Below are experts of layer 6 (counted from 0) of a mixture-of-experts language model. Rows are named router (the router's row for the expert), gate (a neuron's input weights, with its number), up (a neuron's input weights, with its number) and show model dimensions 0-191. Each number is 128 + 24 x the weight over its row's rms, rounded and kept within 0 to 255. Numbers have three digits each.
Before each expert's rows: "comes after" lists some tokens at least twice as common just before its tokens as in all text. This comes from a sample of Wikipedia text that the model never trained on. Tokens count by the router's weight.

# expert 4
comes after: " the", " a", " The", " \"", " (", " by"
router:085139126134143153126128135167129103116156182135137119112122153164090106092165100103162107136112112087145151097091120129150138117132127140128096107130108132143105097113086146122115085145156143115175105131156089136151136128134140151115126101169115164085137126090158132065149149109135131120098103138137127152107133132146126132161129173135081137098158151150149128123160156102127150099158165136124151149109113173138137139104137053125188168123121091118139110103114095104145118146131127126092083117151117110130109119121123101136132121125118131137157124148126102123132128201103081158
gate0:135141113115103125105174107154100145136127136126121117145050115170114114126143114122079136126153122111142113120100073149131150142104096157082130142100124141120103141140120148117131142100153122104136131084133120114087101193115109092136082135116119118138129152146108112099119141144121123181132096160155118141137139115171144158122091139157085111112135106146133149131089160124137130133126167123131133105123117148145119158143143093099138142151126141140158112096164194108133120092159136145106100188128161105130113130116096121156091155139073130118164092127147121144106125144061100104
up0:157112098133163144153153131117122110153104098191144142150136128110145121095138124107129102163107130099136093095147097134147079143126145121143124108103130102092167135181148128179149100131129150138179136161145161120124137128170081184150150127102121136128138129156152148100134115126142107137105137157102122145140152143109131141146135116118094133076112173101106108128129148129105064123171119108163135151157087145116082132120121118133099123143154095088167090097114160107138164111143138151128136134119114099129135145149109134133145149120162130103115093108154142152057136116130177133
gate1:097172145157138125172146112158116134125099107109120099143139085148138109108084107138162148106109100178122119102099080126155132114141095095122138166104135135177121120108061148154097097101128106132111128109139150110110135089139157119124115150086164160154123108123120109133111125170146137151095104104150156109115101133149073120130138149133075163090157143146168118107111193114179087129141162123120114081114109132141114133144144097097101110145118112121147110081135124134113120123158173105089113111114122102137159140122162131137090146115114134127110117114117126171111129123121133111
up1:104138125088133126140115165137153134149109129130119148131140133108137137135159145111106107149125171063136100145137129125137123160072113183179140130082117121118090136134118131137142122107153128121131120188109117122090129122150103134145093141130134171124139104065141139110149162167131110118134157150053110121098143104075128137133143128143137107135141099156161142090111075107109163117126106153158155087107094143161107123111100088111116128185166134116117077118130146124074113132134113135123112122118139120101164137115141144112118123102126086131157105128123136104095088146099144161
gate2:122101163113153140099126092087154106151120148104107132175161170125165087110111141122104132098133141087139126132101135106132128127102113122164091101151127142110091112148096137130117101122086136132138104142130136134103137090084105150094137132112098096061167192159123101112109174096124115112081114134118140149104144131128147135131124160134130121138134133146164086138134073116131155132108123160109134150114174124138101102094143136109109166123116130129096154122120161125154114083121122116116148141095138146118150133122164162106127152118155109085120168162193091121119083151116141131
up2:082153158164117153133152155115147118170139121157150133142141123110099128135101152098147117131136124130135148104136088089109136152168132085133113122131091125154132137137195127120120127111113153107129136094152134136108105119106127130158134143138111181157132184082162144152141102159147119127137124164155139062088146138158144140128158116143066117158129159159114131130192137116159115129147134096110126144164198114142149127123151121122144173133158127101190140127152097158129146112125117119127085131148103149120130130124109119129168075124104117117180137123151167113139107144118138124
gate3:148123132118152157119097130166128128148156138173105104117132152123123151128135142157066159157147132128107152141129102158088128138121162093132155112114121123125154130118114135171161147131100104130135108128086116134161132148113098110131084122114118119109137141164128142135096103164114090093132096102079165142131113145109128145159125168140081133177148189129103143111126160144131138111096125111132134128160118133144076157185094123142117111142099144172152101154096114096157133138083161126108161129135152144147200132150127180107110126124113121138144174125086115149093154134137103120
up3:162109139105104099142155170081090137145163137138097120110129117103103082137156130111134103113140150087153080108149113111131175128159139165110100127095115143145123124139130124115101137126168124158167103154095099135133129140146148154096103121105168124128151150097121152091135145154118137103148092178119143121140139111119111183149114117136136089075118168117101118115146110154141118147159115137123124145153126139145171090164148075142120122106150081129136157129097104092146101101171132131118132125125158143095078115101117121131138161108132126098159123137156174111120098158165079141
gate4:126116120120189140113123193152128148089134116181133161108098087118091105116126118105090165158154079099161139161106141138079128117126118126124154135091124128125128164113156134133089116099116090145115128134145144123144164107145128124060116126107119093124099137110111100123110141126115138123126158126128155155125143139136126117073134172145109109099136112141124129121118128143139185123178159154096163124141137123122122129134145141132125076148090130156112143135101138128129099147129148183154129109082134131142139166134115177122087121141137116152092096113119106105113079139153193154
up4:076108138126184145123124167145079103100151110162168145113110128081092089151110156128155141122139140118142133140134121162138162153136138105132162126109141130135157147123139136094164117115146125115117098152126164129126157219167109125072140097141140095164106174158108125093147091106163148101136129129100106136141098126178126122099125135126123097133135106143124122110159120111127155160157133150108146137136145106074090089139142093150113123110111141096114149182139137159119114185146115161143127109142128112111133107141133148117100116098132141118128150102145128131130125137124196128
gate5:138113102111158090102154119128125105077124126135096125096104154093099105145155148106132148156137073129155116158148141156122080172150128142103101135134078124096108104131117195100137129124130141118139158167112135166100115138165135145134124116101124095132128140118097162149151128080134124102111066128124152127153110140102128131119137146107106090140117104112111125164133069112146146135106113174099142179131119107078150084130128107107140116138111088113126129158139134127095099120106120106149135117153150126125123109087150080087127121119132096124141074180108123155159136144118116163
up5:166127139108156164146136140124126086127153132128070120093147127154109149135163131126141140157124073098120112138157117148116151114119093156131133125107172131100124141147144102109128130112157146138122155149137113123065126151146137154130130149136116120049135088076160095126110126169112167144102132127107100155102130148121097099132136128127077113098127178138140150159133140126105127129152143095086158150091140159101157114124083120175148102142123128152134171103110118124163106145135108139081160165119105134143125093105101106141115156123162129139126149093172143112168128130107081143
gate6:080164125146124125073117112138154101143152132164103126124103097145125078123094126089129174097107106075148152138138126180113101109106123135146141113113135134106139166092118133084152112120116123156108149165112117125137142124098143119144105112176157107151107191108148112118117125139157126122072142142129145069107092118095120108154118124137159154139099161121107117152142117099138152112134135123134142093138139090180101133122167125132111157129173141121151163093115150152083113132111105117105107126125130126114117094101128125137113132152162129156156164163150146145195108137107102158
up6:156126126147143124129093117138122161106139109162157128118121078122121095132046125113141137132117147110132115147082179116156120126064125128142141135153138107131193100097126121193159152123111139084149123136128119145106159142129113115142129106137112120136096119110078122123154104107154145124111148092126135100093133120134137148100185180134108113166077120109107104172098115146101109098138139136131167128148119139133079128168081148112119130112099124125141115134146127136153161142143148187140139134123157124115118131147168164130131077157137126187150104109112155138130132136121115142
gate7:115135091114131135117115112177128158111123139138107113088096094141143141099120123130134140133100172157149100118149121148122135118104144132107085131131126120108103087130115119124120086120116089087116134126116143083151144137106120135121130124146130138136105135125132082088183141109137099101123072151133086140124137147118105141136182157118154112145106114105136119131128142143132110088121103142111129135137145135167117124128109097116103155162169098109156088117141094114062103118094120197121099140156153108063127100128125173170113089110153116193129157154134177119165136126090114139
up7:144113127098105088201144144126123142139145123150109140174133107122110079128151104144109120129146110134177111152099102155093118106082092135104095185135124120131134113145100127140111128143125185133121146154126115139136165144131150092100126134133154111120120133120142124143089144119162175115117122079123123108110117122095122158089136152173153131138169169104141151109115106109139122156160125163105118151152091150131099132098120141117154146139182115161148147166099145132094129123127106147120076156175097160116124161152148130114119129087123151166135131121153140082159096139105109084
gate8:095138113167155155156143122116128155111116132105140161124101090142153115136139095163145113091129088098144177103107147126115096123105110148118132100168116129134138130092076126117161100105078107121130139154102135098107079098111113087086129131125142144147103157131125083096133151095162125150188142138158145118102105141118153153125163110138102108113183110101163147135121129092098154142102114064106160174133154085140133129076119116110168157088108123108165121151116131081134107127078129142124141139143076143121113125145142124120150144132127150147145107119150135118141123130136129136
up8:105142142150162110142157142130128134092153128108132149123132155132161133164129171119147118140160118126133122139133106107139130142162142093180096152078125121122100097148171129114145147133083152108139105086161155116160135109121114151112153132107163158119164125130132092150143166111138136162132122164114114106130126133133111175080129135099125099136156109133127184081110148127149120133150172101122179138169140121124123148122099129130142116145106177164083093133107127162122139136130142120102111044105118126151131114116122129112169063112129150138119098108079122133161149133167124174
gate9:093122144134141135106141115091095117126161110145138120128144108142134135140118118148118144123122133106140082183104134161128143137141118153139126127106108096113130116078106119141096149113146138144172098115133123179126180089152089112174117083162103193097112140089113161132149137120127105103130122102100128147110101150146143108121132107136143129070150111121110133089149173087152148171160153166119126113104167145099132121130116103120142147117103098090130085101108124131127126158097103132084128130121152114136137099158123120106156149131106116116158106234101133125124134110105133143
up9:138128144132138097133166088124098106132097162133130125112085152168112127157133130126135119132101149108147106093109138121119102112095122142072125114109149062170143155145086156100165126167115148171116126151133148142148097106141159129099136105136169138113156157108133090139110117124129112125111137168140157074146125118130124147166159116158080181170109162102152090179146125106118124145145126131109122103160117150140123118106080189122104118122165087109140119120110153147122154140144151115163167123130133113121121120147100134145158109136142170136105143165161134099120092122104086123
gate10:172112104104149146088133103135171081130094144079112126108129145131146095151124146159110145100117115110134131127066128172111133139086146159126113127131102131139100104094124125086151113142141125137118122124128109143100135166146116127129065123142135112120135133122117129116087102135142154107108081133125152153164116144169120118095090102128120147123175111133145118115155106124134156156112102112076156143109128143098134165142105144144130072177108163161111090116142152152110135175117094109093165098121123152126136113108094119180157119078121125134147154101135085126169147111087110126
up10:071117151131099143109154191128110109150115132133100102100129117147093145112116149102148131138138133099152117151122126080118127148148140134125097154153123178127132123163136149116115158163099152129166127089140093123115152109136128132113140118079106129142151148121116142113108139135133096160114140141194129119138130087163133148117156127116090154136107129118103125131168145129151181093133146152124134131118140122121156112105173121184120126157129092101124129109160162180130101105135124128149130147147153113095125090122106114070132131154149111128202086131118103143163122157068146180

# expert 5
comes after: "\n", ".", "==", " ==", " that", "==="
router:150091169135110156099100112106138165130112045137145116146130122137134101129113155123145118100140116105089135137115136140137156124103132130147137144191150110108152167130156120102126106126152117115063145120112151135153142138119149103161086132112181094129127110160145108139136108116138140134159120189134106135135154111138165120115077147102143091112128101097098065080114105140163102176077108149108161099117140167110099104134125127112174145115128170136126124094139149123115140160126101151129143115121154124142156094094132109129086091119121123124131157119153128122135135097138124165
gate0:129139146152146126126166128124124167075091109177128131148154162118176106112128136141142135142121125096139135165113134090114135155121113166139126098111097116128134148121104136108153146157166129124137142164109116080165162147141161137123157144120134104134126139107127074175144131184140097118139157152152146096148118132124146124100116139142156122138168142121148159106166144109154153183143119087107112131145104115089124114154148097111100111094102141149171127133132123151129147152147163119102134135156151085129098160134105117130114102165159102116116152093146117156150104064047142122
up0:138133132153124100124106100109153143128144110100128117163167171126095099124158120081165115138106125124120151097096153137160125137146128153120167126117159111109135120135103139110131128088126134130110122143136118122136120142136129143136145126117148149155100112146070107186199155140128119127117145126118111151116108124157126156127119139176101158126124181122129102172150103126123118173086133116136140080120129164161089162098132102117122132118157067098128127132091119058116161085145101115086140111104143148113150127124153132087093152168121097097140082096131155105167145142127145164
gate1:134109128173113133108124142154129140149067103081088102120104089142117156143156058125108089121142115112140108125129067158183129141119151122140091121130119135119114113133153140121130109127113122106141130103137095134119150107082119126181140136145122169130095129114134111136188092124127117097134116089136145114152099128164164118078144140133154145140118145128148157118123092142081091149131147109116159141142148097159128159133057145091124129128149113158127125137142144143114151164105097123113144127130102122112106144130154156167101179128100085125148119096101118147154152093120158160
up1:111138107137121133117172098098103124130148136142142152095110144154138146187111148179112091151118098116092096126135142110106132096111116132163132091124111118132138124147164115131139143118117138159097138129142160144132131127149114148125098110141167134184139127131137103125103110071117143104098138145151122079169171112117144153073139065141108130095140127147127097082112155104110148183135158126116103086135093159107120112070168104119131149092092132124158136150140133114106146100106130118138131113118131104128122110144131080086174161122168133129152165122158122137128141151149082097
gate2:164123124098157120140128122117111100130131103119155141117078122110108105176180140108092094164144128108126079130129085121133210132131139142115159124098103153148122154115104130109172111112117109063089120134090135120088141144159119135078134142145142096150115140124171134153135181121132140130136154159125117134149135140114107155149137164094094142148147109106136131097152157118084138157140187083172149112164114141103098144153145124084142138155179157124130118118106119151113121100114149109117169123139128147097149142151119136112135143116132129121133103113107147089130126161143111170
up2:140135116150117116094112110154120131138150078113136181117120148109094133089115098102113146199142122113135094133115146173124184141157128134139165115095118151126135117118095132132155096099103101105080138136109136135120156132149137134124127126165153098145128156123145110148127118133090112116140186141140122105189152094121147117141148144116156131089119099073168136102119151099141128116177158134136128097141121145137115103122115123148143154160202185117101110119151142113093128165142134162116105160128157144128101102132126122140111169073130113136111152159102091106166122129143122145
gate3:089105145133104087133134133166171108112128116162129135106139140131139124131150143100139072157105126134121091111109073102125133187089082156106155131141120144095156152119136092115133110154122164127128151150124176114107142118135120101145153141117148103155152135164176117154143127112092131095080142163129134137110163121144134096131107120113117131125155120114143132130112125154094151139142091112115158132142130110146114118148130110125108122182153162121129180100129123130105149083138164149177089115117130135182185102105152102117125161140151095076138112116118129121134154115097154190
up3:097127124138125142114133131084126119083140110128157104127110147133110131150176147148134125136150107087123152120083128112097114118093164110131158134154099103080134125154177121133103095051155133144139112159107131125149144140033120112138110118127168150134127127147139154099103128126099154116110139143127126133210126152125103148145144135090155091113126106141143134162128108115147138121090169124119163108173145126126113121138144131088149133126157153157121144076146123111118127154198134145094155117125144142125100109155120116150166135147145137112129131114180118144116095138141127172
gate4:113113130140135143126128121163097151113101108106141137150161104124131106108148162122112125125169142109102157083136177093122133129158131097093127084119128123117095139073120150122141074125151114077129151118102155123152166110098134147096132143097119145106133121145131116112137155109115089134194117153140138142111150134096115101118090150112111132126113107127137113139118124113087114130101127124113088085121191129122104176150110138190137168110144131157118090186143119115155125124114165115127102098166116122146129128179155100155107120148163118161123108130051113160139125129128140155
up4:133084132141113147117143122154128156145098064119109142140119136144213120129141140163086113130111087169075137133134145152124168127121119067120150147120156086145117113096143113146097099090142143096045134109115155142158119121146172141174118131124121119113126150112103121155142140138158145142123149116124150110144110130152121152056119140162150116102130118127143122125147110137136133099143163098119140080095145094138108117168138110111197115121137191131118135133138108180133157110111134126108144106163140118148104140149113138116113113136175117127137114129127112117146124125124108106
gate5:149120119140154131140133138147125110108136089122123121125118123172140161118124163105147124142112135119094121137138154139129129166114095126150164125171112143127103113133137115082114139129129107122112097134099157101132106140121121087173114129110134127110136124174119160140098137144148116141132124157139131115152139102047104146140132120132102094132116111137125111115139093080127138117126155150117124150121102143065105109105159120143103120087094163037126183134143095153163100085154122099109121165118110133127157116119104106065196074096106119108124164123144132116161113105103140107
up5:126100117151145135131119156088127127153078134095109086135131102157121122166135094100167120067126114132135103140104143126149136111121126153126085134117172112101125123166130127148128128150146132143132143081173126111146159138094135114158115094132170117148130101130129117118160133146133178123171149169158140136138131203121138138125190106148118120127160167138123117154102124157140125125135124139111136133090135106163130140108054116114080118107132178134101152189111132165132158129132127156145173152125121109135129123128144155130114143134144145107093130069135072138116161103147152129
gate6:136150128098138131142141161067130141143142098187144145151128131101156136177162120091123113101104143114107128166148152146113127151100139104123114115146135120121122202127102152153113147114143120115085117090136134138160114125125121116153100072133091138101097116137171133151107179111117080113092126192126092168114108132106126142119164118121136120136131119113140113123109166121147147144139103131132139143100138181111141121111132079185147114139166142142101146103129146133141132118148119075143110177120143136133123126148128163132142088148126157174120091128133135096123155179089164127
up6:108123131141194162093140101167116168131110080163122100145118183122141161154138140173113114128118114115139111123103111170138146183143156146110162129118125146144139137167143136154145131144170140126130062161102128121088144137142113187097160159117153135134125117116078145118149115123098123182115131139118128116146154177111131157127126127144112154136149081142109157123119099134106123140112124091145122160134121153174118115137140113078164175117175081114114118119165133168105131154121117138084164129135133121119116123122150145132147128125133117120135127079140112131130069140107134156
gate7:099170085126155146124123145120112172146161127143161132177172107087126117152123158133086121129126135119159130138129107137099141128165134103125144101154069123134105121125129100112141105128136129076131141101135121062144165099174121132154130154144183132115140121100121096098125144131123172166118111137161134130172117133121137106137074111097127134115114136152116127146082174129127136111162161112121133140167154149119148117171115099067122126085156118089084116149117125141146138129151119150156106141144132173162140147137115116185118170161127111143142114164103122124162113150141107119
up7:086126157150128134135165108117104166104114120135176115160159123125201115157134112136141086105111120154160099128149113109090114151115102122117141102146118136125137148139145134118170128148146166115104094139135135145114142148101080120117099141137177119134173084144138076148110117147150120186124172169115137116172137142118136138102132128112112112155148164142091157136157132110116166153121147204141136143133165134140130120156155136107141100109152108102104132139114076112114139126136133134133152085125168084147137124116128102121101176141125125121100114151118088167173145157115147142
gate8:122130099205123108140119134138130084146131101156180124124120138164128144096093074123095113129108129122148161134120085146120143122109113108129132087117121153141124192144111114128114138156137093113153143126176117118078151139125156193118096077110164122134132162156099132134151153108149129098089081133130115138149143127145113172114150141118115097106148127139138135124108120163142104143145084138109130174141151094171117196129154118135100137145108115131121147079166152133077142095124110138138133156117114116128129109135112086165094127167131123136104138107125124085109124111137144138
up8:141113125143128111096115120116105125114152109191106137113162097130121139164127141118103072139110139102117111174131151099150145153181113124139144116169104125132143157132198136135151118141101152138135151094133097092151113142145066140166139144122150152095137129112128136158147103119168136124083114147092158100121158121112089094126135157132158130118165150125138113116118121105101159150127126125123097122138083121104105182127146098125107107125119113190112125118116146079141119150133143151107115116118159121132100141112197097156083101107137172154137085126128111147092119100142145153
gate9:147105118104111173091167155126137121125122062164109094099129123116094155193129157148117129105146096117126130118112114128126160137135161103107129117114133105184118112137144104123089134145139086125138103108138127128134161141156099153096088126099116104061079112115118121114115141114115117120124121120115097136100142149119166108136189142136120095190115113112134134124139122137161114170112149132152111116138133126136182096112126174124138116163129125134099139090142113105108156104125146149137103129165112124124171125135115089111092128091143142148129134132169136057085155156123156102
up9:124104095096148126126138112068143159077145129143124127161106149133158064167130115142151108121124118121163144117139111133142128145135118102102111074112114151130107129118176122179154113126129105102142150134179131115119108146137098098116116081127156107107117125103100101154157120127142127105095125165143105137138123156135148114089181117126106101129137172114084118101148156176145172125131135138116137109123104123156130135129130109134151129101119137104084128148159052064119181139136109129135150090153137173126155112113136125168161094104130103154125102115157159146130127113133153122
gate10:148157131130106105131117121065119101164134130105139199144106122086129090141140177164151140147142128103092114116129105105144135091123105139118101153116146132138156150160132157111101122114145187123148114178110185124150111153149124111148090142107148093164114128136158133084158142119155144117116090128077122148156135108159122134148110136156171082113142140144098085101116082083147101092128102123126156148127131145141095128150117148141185125115106145152101100115125127097140127148107128139091142136104123118165144155094103133150120109093132118085166107129129147114151155102138129125
up10:135140149078153132154129139179114099130113114155104111134054128120141117132154147121137140128134183109148131120073084123149135159139122129087101159141090158104123171148155129128119120110178163110147125171110189135127143119105093162126112082108146126192095122120136114163127128133141128101110144093152121138140140137133166137130131115106130129085150111096149130109084131135113099127098111154147120103154133096163115138143134153105120106147116133163125146115102133085151102156122160119170167129121152092197131146110159098158089130117111104119129131129129175144148122153128148121

# expert 6
comes after: " |", "|", "-", " was", " (", " is"
router:147128114074100078136101102125091171128128130083137124145127153150142137112106141124134109162125118138141144124129115147123130123110128132132129135163152126196126175128120156124094131113100133161166119139135188135089135131081112120126130144154162126157148204140115138134134122171163077145121103122132141107136051145130174141139144098124205159127103131135169154122117101132142103129121107139104137123094127122145122140121154090125109127142138118110122164166183126123141090143117175128153135141118135118117143132120146133125127161134134089099096130136110101171106151183110139107
gate0:115105193144109177144114132124113134143108124103127115138160096139146106138135132131118139132181166149131092119103144095120129129152117145149163108103100167129123164169149158128163123131111135108101113070154156150127136093129145116120112128122130123107124151130108151117104120126160148133101160147136131184167121139104147128158148119109137126137116143116134095200119116102112167102171104148146161123143095085098085119117145125201096138082103112120125114143128159142106101145162093141137107143126138103084111137115140086178070155096126109101132135156128142159136119157108144131
up0:136110144143143141128138099148099102111102130138137157154091079120091114143121140100114092126197126119109105109103085100147119107139124129165138136119134120131068134141107076113143135077155122123120103094171111145145162127129167071095147120109115153115134158116159114165175096126136093081140114127144123139123124124145119110137167129154109117137136151115166121160164116120155154119136131158128127124106143066129145094126110131111184152147134168112132110170132146110126091112098127112155125083124142105132121118059120104117107133131111083138138128143156135111110160134104114190
gate1:128124135119141115086159137177114151125121127125134124133095121129114075120169095151119054140111107103147145113120119143156148139156120179167139151141129099140155125108144128093054135088144142109160110105102125146140120126114171116132109122137134124178099109153147150177127074142177109134124153147124100127141129113119116127143134138111148144115145108116157141141106115090129142136123133129126080092119125118135096083121171110084099139072142124148150125148145127130125103090071104155098118133085114146098173130130143143102122117121150153190114136137112098156116123095094154123
up1:121097089145144069146118122139107133120135133148148110118118128106161156153076103121113129141123117142143168079092115107127073124142126168107118122112162124077089097092140119157149165166119127142135182107132136160133114144096102118127175130127129125148123131122148161144101149125142125164133106068128126119104136102134105126127124142156137109175142132124142156202104105144115113146114088106157127127163091117111116102107179142124119114151136136147130135173146152104123169135153111117121163131139106174134112172136098140136119158067109108125135164163128113168131107152154110159
gate2:123125186114111134118126146110146136149126106124119125130104099094155085152114113115094124137148154132146121147110144129145157142090082112134114136169068097068129150099122095129123101103162114157142134147114106050127131125081145153133112131128153143139130149115145112114113124137155069113117120142144143165123117136136156139161111135111121154113123146139111180117127137127135132155107173107119092124138116104147119138149161072137119093101118113112126132154093144165176167115104129130154123117163117072083152079120109148122108129114071127157104142104180142141135119109086105155
up2:146091108139133129099134071132136122119114109117122077074105159143134116140108127168133145131135108121110103173130109155125139168154115116125167137174124111090156169103111137117130176145127161159177115122135151079110186139079118099098129146130134096194120085141124135139127113192118123137144127127143126113160155116091112121121148144170104140121080108106128123166194136136141122139142167128115093153107099121157148119146148140132102132101135144134190126116110137102108142125138148138122142142129115155101116132105119144111101128106149087146094079130173118122097123125130135117
gate3:128113158130170142138098158085113143111117116136086171123092140119146113109149134125143126108126078153133163122164129151114088126133147137138113124140126112089126117084116164139108079101085144131112102092123166138166131155121145130108155103148138109137121143143177082089131169132146101134147126055122136095115129121149114144161151145165138142102110112128188163125090142166134116125140116116135095148133091155149143149118143110100119063156106134110142151144137099130115125083095139193130115097094127151090137118072119135119102123095119137160122151122155134132127126088109139125
up3:137114128136137120135166110161148126156135109140119113176141112135113135113128117145193142086138111083189123112142125169118093154137147100120090179092162112142106090145101156129190055146109121146128136160134158110121135128143141141143106206135121186112127146140118116102105123139095135115144173127135122101141183150107128110080131129125126149105136125049168115100126126134116147131116116140110131078117129111118135098159140109148088101112113111112139144126121120131132141125125127153089137161132115154117128146151137098149146154091119109149111109096137166127158152121140137132
gate4:151149099094127158148183121138157109135133088145154149071109119153142163091129132115126130125115143123139105152111135149105138104091123131101114112091142115147134105154122132124065160164091119154160129151105095114155108129146117141146116111159111145091125124120114122124119109113160100183155120112123141131107134100120099132146141114085148125156095151124116108099144134100174122133101168185133098101113105095110130109155132133106139107120097099124133159132133076139181150185220132156145074128140133117112146138143149149139155124133130144145080128146137127101159141115143106116
up4:098137116145124134114152144147131108113103150122118133121149149111141158125137111180098098134142139135133131144111168155101114131142166180105139144159041132125154144093135108111121144141120102157112147093154119124130105147105202135123111146120134149102074155096157122142145129113162137137143129154161131143164116130123120163144139126128140163151089158164127153127084113131153119116119104130078100117100114112126131107109102120134087141114150127111095137127174116152131126096118175122118140159124136142156107175087088129088100138161112134103126162086089136155156074083110135096
gate5:101123131117141084129164122144169105104116137126163127122140133117135086147118124143101121154132126119118158176121122122170077159111145127181148113133122089148151119130119123124097150134077165102111158146164118157165108163119136156151177161141156142114147155168090129143144151130128078101128089130123160104121100118102118115171124186141130108166107116122100170152150133132134140123120152169141127143135111123133143126142127134115118116114105144114158206188102137127118108128179113085119140154118117152143169108126107140140102146132075088124116107126120160149136118106075138121
up5:120144143152150152104121127123112116133109111162148135142122122117135115164175139118115104180142181165182096110143156142128156138097146146133100133106129105173092119147108098157077164144192083145108117138181161126093140182086138101113130127151135140153154150120157118161094115104144125149127098110085121139151082107112125150160149128116113118118144102105134125120104098100161108131136158108149118110112148126142087115123154139100100097140139105139113140124184202149137162110126131114104136081090111123142153116122118153128113130117162122124142113090143128131121120087162123118
gate6:118126160086136142156104076124083098140108124078147125143118161165104130083159088076139139143128147134126127128087162105074133163131072118123118145123157137118181117160124112139106129112122141151114141145131192088111107151161128156119119132151158147167104141129118145062134116131125087128145150122126071109151101155179132098131140136127134106119153089131111163138109113131138161077131111132145117123135143090141122172110113137114113133136146110169120124097127132112090104129109134104162156152114096186125092139121130135142161111118121110140116138115120119115124085155152095135
up6:123100129128152120135143151180095115106152123117128131104158168141151106136084083150125142160161124108098137163124140160087178179118131159159128151104140131131127097136176094154151112130127134133127150094113171115129112137139105151112069163125099126146074124126153164108119095160113128117112100153122078127149094111173126101133165124078075132144084109097101104176102134168123136138129128110149137127113100111135163100143132132127115148128117125097133186132128125099100164135107132144119131101143133151097143093084133119146105136129113134146145131120119112124147082135071147141
gate7:127153108125151080124139146130123142123133099094152127084117150150106091156145155146090137146081127157116118111106122128136079143158099099133132140135086082117175120111159135136134121117124081095116122131127148151112111150119147147109121095083143116132149124140145114112108099152123140130108131137167119126153108192079138121111138140106122125116130110110108153142190118115123143127182116151057121106134140130115126145131116126143095163172114114082157165122114171136149124103136109125138071146090163117178176118158110141130133135124188140127150127161121157173167134099126102129
up7:135076131164122117176139115143093094153126133094168145135151131090134104118163114145130127128114113151157129125138132131164162119090109164129097154137136121146099181120074141138100119131179119090151108130109146152140168103155129076125133172160147129160094120114114132119119150115157147130095144147109136125175139150134128141106135125134126112094135099119108149128095105125090132104125108109117154117141152136092114142112169118150083182166103149143173098146147127138141145100097157122146066170138094147091114101168129128096155094109111105132154153089142087149123120117107119135
gate8:135122129099131130161104176131142108151146139163118079116135099115160152179139102132089159099076126119147109166115115092114070115122107151128141113144119069129100141124138144097136119112116151142137119125126133109127102105120125124133136137158121120150125155135141096096142113125143142126140109083123109094088099106111201107159173131124126132133166094143154130115125120142109160154145137126137132099139137111080115113099119133065170128130116095116131196144114090160111138122124123129141133120147131115149116099143174159111155153080170092137130088168157135116134087107108079134
up8:157126118119117130119171160088103116119094136109112110134114128165131117112117127142128087060117096130113167137076147117147102138147101125151115141127088138129106133087097133125162114151153144181155144135123143143104179125099142148104116127120156138171102164164139119124105118123137118164085108149151135123121119153131145145110120144137138162098129116125129141118119116143127107167120136152134171124198145141165113170132153138098142137111108192083094142098112121135100116067118116194109121143115114104100157093094119116110147130137102136124099118162139126115092142140121165073
gate9:184074090129135118163124117116144124100152131114148147136145088101123135150141119126117114149122165124178120098147128163149159099134115120110120131140117136135089164136128173107095123113107108109123140074175089151086133119191133125144184104131140118154141131119070134143128094149158130103118120120125111098086133118165153149156118151109111137118117176109116164149115125120111110136168138124124141123130121120119101067170172126087111129078122118125140138135123179094096162152100142137133084111096157107150140118161074140117106134152143119129095111142124138157099125131122094132
up9:114086128132098114117108102167154123167128155116153043111129095150172126134093114120102130138118122152122144084097128122153144146147141138142103170129087121095156113120121130114131123181128118096103125120176149126114122145134132143158142112099137169146171118107118141091110135111154170133118127142106150116110099147099132140121124129118136082174104130141126173094094148133123106116106146123105145166129137130152123109143080127135096118118114182151119142146112137117092132155187111145136123167113113203143073116144144138085084129149113144162106140084113152104129115120110123128
gate10:145158093105120133143132093095171134125135104070097120133132146176093141103114101122168136177122138122127106102136117113156114068166126086154136101118151136119111103165146148111134119108133079128183138115109157131105140137104141132122129137127120081130108142120123124105097137146129071127169100135105131107150160146118098107136124120101136106130126111165200126157148168166131127136103110111115106147143138145075093129151142154153127143114060109107091142087150102116159122132121115159153102073126150144120117115113089118152105125115106104148099132146138160143122099126130140165
up10:107164153129144103107168108116132145127141112118135122111131130097121112147139139140083128131149090133184165124125099119163129109126105112165133142109148091134116154119126135120100096116117089116175116156132143129125089131123100126090133126082152138137146106126175116116170113139173128128127096157097091085117128110104166135128121118132122141118117083111144127152128087180134161123093150098136108145120139109116128138153157147148122127102134122097090108073164128109099114066058131137182107071126133106131123116118090084122153166135112155137114105139167108154159130128137103078